From a checkpoint of a small mixture-of-experts model trained on Wikipedia: 12 layers.
Below are experts of layer 5 (counted from 0) of a mixture-of-experts language model. Rows are named router (the router's row for the expert) and show model dimensions 0-159. Each number is 128 + 32 x the weight over its row's rms, rounded and kept within 0 to 255. Numbers have three digits each.
After each expert's rows: a language model's description of what the expert responds to; "mostly gets" lists some tokens that are sent to it at least half of the time. This comes from a sample of Wikipedia text that the model never trained on.

# expert 51
router:078135102113181168104049188133153101142097068148130127142161110124120162126102099093183095108162178099179120115122127121157125107161144196135063112091139166170124121096128066146114117151145103107181082138148139179105116107130144162125177094149118151123113164155079161148103065105160106133098136083138098126094169089154153132120145138186177132078151089093064145126094065127130183160076073129134041103134175111123129074146095151175165101097129183109158122148151105094110132140122143
What it handles: First syllables of capitalised names, often French or Romance, such as Mar, Ber, Reg, Bar, Mont, Cor, starting proper nouns.
mostly gets: " Bur", " Com", " Mer", " Ber", " Mont", " Cor"

# expert 49
router:091134099151105128121075126109140122158127159146122184117095071095127173151110114101074159148137131081177113145125128105133132119081136146090131119137129088147134081120108101187124081146128192153143110073103114154117177091061149149135151072148144102184173161175129114104131091161107090158108133074073121187039168145106096174097108149138125176115139118117115069091150095164148101163126043202158111087150156143072173120146105109173144139130112090100192083133109100152145144077123115
What it handles: Capitalized first letters or clusters that begin proper names, often in tables and rosters, e.g. Gh, Sp, McC, Pl.
mostly gets: " Bh", " Ev", " McC", " Sp", " Gl", " Kh"

# expert 31
router:184147101184175141173122092187147110109182136193159125128183090122104134112167129136167087041152151144087174133075130088164124117152160099125138093114151123165201124103152151151108172091108092119151134082107112103138186145080101140148116126155117150121102120127173092109071156123119135075103149061103140152078121142148113116155155086110137161151174038118106122104173147146191106138150184161091155114170107174153150096156119164087110140101135145187062142107118124174150133135159147
What it handles: Middle or final syllables of foreign surnames, places and taxon names, e.g. -kov, -ster, -ron, -ian, plus nationality words like Italian, Spanish.
mostly gets: "kov", " Italian", "ster", "ese", " Spanish", " Czech"

# expert 4
router:140086092118109146158181113088159092125099130146117108109167126135136158098162128130194128113157123205204129121095131084089103209131105144117136131097104133180111088078085092162147087152160141111059136085108180126139183159088100117105114152184110111129119093082099158143184156134092121150182115179177134139135136161139115199173121141098171163083146169124127147139098108114172126134202113108136097101143086112130127127124156181171170125090102153111151102135099197052130151129075157
What it handles: Quantity words and plural noun endings heading phrases, often before "of", such as many, some, those, millions, parts.
mostly gets: " many", " some", " those", " much", " each", " several"

# expert 36
router:114127090132144115124128142153145157161157081089090144131102166129172098100147146150092081133060134151198124101171095102091077163154115193098143062120091122035141096163128160121105082068122137093080091115061142159117083110136152111124125122141100157106097154135140136121132087110126139146106089105149184159109105130135143146114148134144101156104137118127149073197153110147105112188046187070149075123152079107166130133118132161162140105109157190121156161067100153169165134065130088
What it handles: Early pieces of common Latinate words before suffixes like -ic, -ion, -al, such as commun, gener, pract, ident, and D or N.
mostly gets: " Can", " commun", " don", " gener", " pract", " Fa"

# expert 1
router:153118087128098102209127119184104154162142144206200077180129079154121069127117163167131137106101162141141156097119091166101176105113128127134165155164126136139073114119139144182131150118156143077102162157146127158135172130093121068113042104155138127101124175094158159103166160181113094107173093143086138213141109104148107096083126117135136133192133161149117098155174078146130161121144206178087141150126117181143105106151114136168109154131149098139116107122118119171106123117130213
What it handles: Country, region and county names and their final pieces, often after United or New, e.g. England, China, Namib-ia, Gujar-at, -shire.
mostly gets: " England", " China", "shire", " Japan", " Germany", " Italy"

# expert 7
router:105118108158130146102070104113047193142105112102145153129146123140082132109152054092076117121139119145056106075087156104130128112097139090119128197106088092174133112134160081107104068130194128132117146093147126142134114111116163151184151081125184121176115150116130119119106097098139060097156113152090121201095108124052139195142192113116049099137094166178084146133165150126074152105113116177153096096160142106075114123102175128141114147138149148079101116152096135135151162137110144
What it handles: Main verbs and following prepositions in biographical sentences, right after he or a name, such as was, included, consisted of, graduated from.
mostly gets: " are", " were", " became", " including", " included", " include"

# expert 29
router:146145121099101171165142145079094104144164135101136170077116136166169112109142098121057088075134125121126106129100164211134165124163099146160123107144164206107124120172063137107142115075103133129113115184085126128095124132107107127181163173167147106105142099172092172125105160126150105161166150170146095129077083087148156137174169102153100183159123062159080164116129116172175089135117113090145139186121157166133187067127135150104122135124182070119135157139141201142131066160127099
What it handles: Commas, and, or, including, especially joining items in lists of nouns or names, as in oil, fragrance, resin.
mostly gets: " and", " including", "including", " or", " especially", "),"

# expert 21
router:093188158123138182166172136164155126080123149168125121156134128105105102094130168095099087121072114127122131139144099110104065142136150179149146164142120141129176088123177120163130200089146057095083129122101151101139110152115095138142061156126130080092207110131084074166136114121113135077184104118154122130168189186147133137145117083133117096101102135082163125148100122132134177043083150130075187105158150133097149118146097124152149101084132153150157112083094185118136051175088121
What it handles: Common nouns and noun endings right after an article, often before of or a comma, such as truth, area, site, capital, wife.
mostly gets: " JPL", " site", " wife", " Institute", " spirit", " capital"

# expert 2
router:138093134098147113175138058139150138056145161135103085164161094065128083104174149107112160058197121101128103118105115147139104119148085141145129180167169134160103143162159132047116154125138104117123109177160112146208092131060160132135061150099095123131133096127092115164112161145157153156098113145112189135148154147104127155114117138125086188130153087165164174116148081141110107178186173117111100118097116073125094178112156097191192134141154127158084117127142179148145138064114132
What it handles: Nouns for violent events, media works and vehicles, plus table pipes and digits, such as attack, shooting, book, battle, tank.
mostly gets: " attack", " review", " broadcast", " interview", " view", " troops"

# expert 37
router:120122102117143134155109190172132096129083146108141068141131168142072129112122137117110115137073111124126095117106122132187087129154110081081178107135086126160168103165098106158116077157075066087177145121082175157176163163112138116119127146114069110167161205114183120136128104140106111155110158165189142096170108152098081141168120128162172091147161136095106086193119114108170127169124107108155145064088155135084138122136159152151094062098102148183128144140077181175134132098208114
What it handles: Opening pieces of technical or common words after the, e.g. comp, phys, var, interst-ell-ar, dyn-amics, plus city names like Boston, London.
mostly gets: " comp", " phys", " Boston", " cell", " var", " opp"

# expert 13
router:173128059195171116202073148134102120128163186185091129125136133140129185092084139124103159154143117120145074178182148104112132165160145145120141075090109095138190117103181156116122154118100128107076109138084085079145103143109091134074162167146149101161120143138152096098141083095115113177098111080109106121106144115181126092166065108144108141167094099110137129156082120101135097112125065140133135105151153158080121115173148125089155144103158177145112134075085172122052166072177147
What it handles: First or middle fragments of words split into pieces, e.g. dem, fact-ory, const-ip-ation, pred-ators, plus the slash in coordinate pairs.
mostly gets: " dem", " fact", " wh", " Sol", " sol", " gradu"

# expert 0
router:082107161070194129110084120123137136128102121084105171127137167143166134166137121228191088175119091109161124161127113169140143142115115135096099122176137175110096119113097118127139126134138170133111157135115071130078097172143130136103090095080181166171102097194137139090148117141120138155147104176162107138103172143092084084073123135152110123090130109156101121103138096130067121148135077165143066171170177139100140164085075178148077121136176075093137106141149093107136152055093068
What it handles: Single capital letters or short capital pieces opening names, often foreign names, such as G in Gyantse, M in Mátyás, R in RSA.
mostly gets: " U", " N", " E", " NA", " H", " J"

# expert 10
router:071141111160091190178123066157148128104138109175213080083098107162128130080129161189145093087131131153125102096130134160089111108109153084110101137154158134114101117119139126203135158114126123167157120129167163124093143108139121105112116088129091111107178167094161124144095131091147088107152136089143157214113113126161085133078132104086155143187157073123137090097185155130141209108112165152125158074128096143106081158145133191177118155093125124088104099084117142159134107152160213
What it handles: Final word pieces of surnames, given names and place names, such as -ington, -ović, -sson, Moretti, Ingrid.
mostly gets: "ington", "ić", "ović", "kins", "ima", "sson"

# expert 30
router:153140088128120145122157081068111085137144138123084177162142171127114115079123118153171107133176193107135100100144183075122130124084182112094098185140148102207155182141120144152082171101159131142158139174127128095129137074149103086144099145114079140114107097162126090131064160125114118061176114161108105171097122126126111140141090170092112170096090196125103118075144111105095098157135174103082135085152173169087106114114138174080181159102091114140120171123059076128083096146139156
What it handles: Labels and keywords in infoboxes, taxoboxes and tables, such as Authority, Genus, Coordinates, °N, plus verbs like born, created, launched.
mostly gets: "°N", " Genus", " Phylum", " Coordinates", " Synonyms", "|"

# expert 50
router:130138134143079142157102191124103140121191091116103112178163137107112155146130143159092115098065153067084098124113125190141095175205090098144064090156164115126140076073140149198150091105132113175111091128100229148108117117107143122090171107183125096125120145137128101131115111086098166115090148095102147127147133178110136080074129145070123093140122128149096052106136158131199105146069165129133177120136115106128137111127136114147056116101161141154138162081087163156170105122128162
What it handles: Blank space tokens between table pipes before numbers, plus inner syllables of long words, such as bacc-ala-ureate, Incl-os-ure, ob-viously, almost.
mostly gets: " ob", " almost", "ros", " clos", " mer", "aur"

# expert 46
router:179146084136121164084098165098095122172100115079155076150185159105092168159159098123125123117112066124204122144101137127095165183139141109107056123079178105074127159144101127122178103131148114129116126095133103153138191119138171111114120141104068157094108147141196093117141149088176158121135115081106141108139124097182152111131197132089142124085081127068069076190125116163169121092088050124144080151107166080130130080150153127144071110080162148143140136132124154138110085116122149
What it handles: Word-initial or early pieces of longer words, often ar-, par-, tr-, Bor-, as in ar-cheologists, Car-ibbean, Crit-er-ium.
mostly gets: " ar", " Ar", " par", " abs", " Lar", " tr"

# expert 53
router:157113156194066089068149040070099157113127145078130113130107152097111174126119113125133147139117104099136116120116171066083123157185099166111121146103168111148108160129145169077155131127161131185124097158140133146101201153086116154151128153124099112129130076186132117100111067132125142117135122150114106161156111140081167169127083132098138103103120209142171169129118105123115104170130122135080048031164204107121131130178160157094167090123123129154125172168122112071116125146168139
What it handles: Pipe separators opening table cells or rows, plus career-event verbs like signed, released, appointed, married, resigned.
mostly gets: "|", " List", " signed", "|---|---|\n", " resigned", " asked"

# expert 20
router:101120121147105116087122091117090117126133103095091129051141133135141116108088094114117150168091063113147158112159147112145087133090218157097186082168153108107157142111158165115101181100052131185109169123094178209133163145169179127125111155108162151062159107157145130104123142121103122158147135080065121085098151165115114110110116062139097100107095137162143101097091171123057082105125100176128102095137107132089102124149097152078108158161149085114159132105131119161082089108081188
What it handles: Structural tokens in infoboxes and tables, such as "(" in "Summer (DST)", line breaks before "- County:", row pipes and taxonomy labels like Phylum.
mostly gets: " MPC", " Phylum", " Arthropoda", " Les", " ±%", "ecta"

# expert 59
router:106069125110119138121126094124110146103174144160090123124126121139081123131112138131112107087101130179192135124105113131172177136196132102107119082078159122122130145159089181133091071131086133061144105147140070101118181097128057162147101145097153106153119118129108129183092140119095119127181160098138124112090118134137128124168164127148128169123123145200148181126171159126161095126102051088141146164078134160135081092074188049091084166193174088117135158108126158138091107204084142
What it handles: Commas and closing brackets after names, places, dates and numbers, as in Dunn, 1947; January 31, 1987; 19,723.
mostly gets: "),", ",", "\",", " ,", "},", ".,"

# expert 18
router:160135123075108132205136106056132119144144108158134101181168116125137070150144183209090120092124130160159134128111115124086121163146193079146177162138096146043087137139141163148172144179147105104093133120098190084176180153109147063093106151153177145133106151116086109140105143124102119108117132189150129170126169179165106079173154075109119159124137129078163163079122134124119122085150139107087173149132136122149144168135175113142142176057124152129122089105091161164149127106111186
What it handles: Plural noun endings and plural nouns such as players, students, worms, plus relative pronouns that and who, and species-name pieces.
mostly gets: " players", " students", "aries", "idae", " systems", " characters"

# expert 58
router:112153071120118161114157148070139129106171118124161160124178156154095078101070154143118141105074081124118112165134125128143115109150126198117068114128089143116167087082068101134163180058144126145174094136096140163177108129067105136155150117136122125093096176107233125160111102109093118106119147181055137161124157084163179089152085147125129113176166168077106084142158163144090107067153155085061108127093093148146157152084117158093100126154144147135095154131158146106119138100123132
What it handles: Table pipes, heading marks and spaces, plus name stems like Mar, Belg, Serb and the piece -ach in Appalachian, Brach.
mostly gets: " Mar", " Belg", " honor", "ament", "°", "Mar"

# expert 3
router:148072163120194118113102137116130133084163151144149150097100159100160103213092129166154116161187123077135153089136120154160181112132110058151153137126166118183143132099175113156151144080152155122095054112099129113103092119112130144180148119097144160149092133161083123150102109176136083132172084120151143189130180134164063114107080108160175114098153097146177132149130084107126055108140137131092142106135089125101171167165111096155168104184162057134139202081131099116132095106128090
What it handles: Short codes and labels in sports and election table cells, such as nation codes USA, GER, JPN, positions MF, FW, dashes and zeros.
mostly gets: " US", " MF", " JPL", " FRA", " ENG", " FW"

# expert 43
router:175156132174134191201169093099168100066147205184191123161110145111138114143106111093154121104195097138087128158149120120113156109129143173113094107101126105105127107117126158132145161140127089170128177133140131125124094156168148043170095134105177099107106097106105127131048068134140095116148174142153070105130137194095101105104105105123124111089114128138213096093084118165157106117132175115147132113171128174089064093153143118118087153167168182123090115129107151085090099105137142
What it handles: Nouns for people's roles and ranks, e.g. player, coach, director, Major General, drummer, and single digits in numbers.
mostly gets: " player", " coach", " director", " major", " politician", " President"

# expert 56
router:052165131178103113186148131147167151104164156113103060138158110123133095129160157168180136137136114093089069085117146192104113163126086151145127121146070113154075156136092152137175164114171076094111126144181107115155156179154099086119176127115150138120179079105093144158079119134118168109089161195122133114156112156123118135088096086109075088053166136189131141153143090150170106107159167099213183149113072129139125162136134122122135165149091131170111103104133163159143157097091131
What it handles: Individual digits, "%" and "million" in statistics tables, career totals, batting averages and measurements, such as 1,090, .290, 187.223.
mostly gets: "0", "%", " million", "5", "3", "8"

# expert 39
router:156137100116127092192061123089067169137113108093136152083107161149082162156176126111111131172138159165064093114123158131093166130071115087079099135092101166184092117140152089078082133137204117110105172161096152124054148183083099131149108122165195116167139138156064091130156131112158122138138119150151110175148166096097094155175172150124099157108150133075066134123138109140088162176135156122143146075091167077113160152096161173114134122148115145151174081111142136157098136115131167
What it handles: Verbs and pronouns in narrative sentences, especially was, is, he, it, been, has, would right after a subject or clause start.
mostly gets: " he", " being", " became", " has", " him", " they"

# expert 44
router:135129178122159118089133125156169107184164135117114153142157120076111118117096125116110124156124128116187075145081101162130129140103146130107077135134140127115084079081159172161129058063168176166135151125184133129130179115129145083137079078092080180152169158096187163149135144105096167119083131122082141083129184104115128167123171115163059113143086121103047104128125128207113134177105076129186146105130134101110163135176135171172101178096147072144150136120140135103102186135149081
What it handles: First consonant letters or clusters of rare names and words, such as B, C, K, Ph, Gr, in "Cruz Bustamante" and "Alexa Bliss".
mostly gets: " B", " C", " b", " Ph", "-B", " Gr"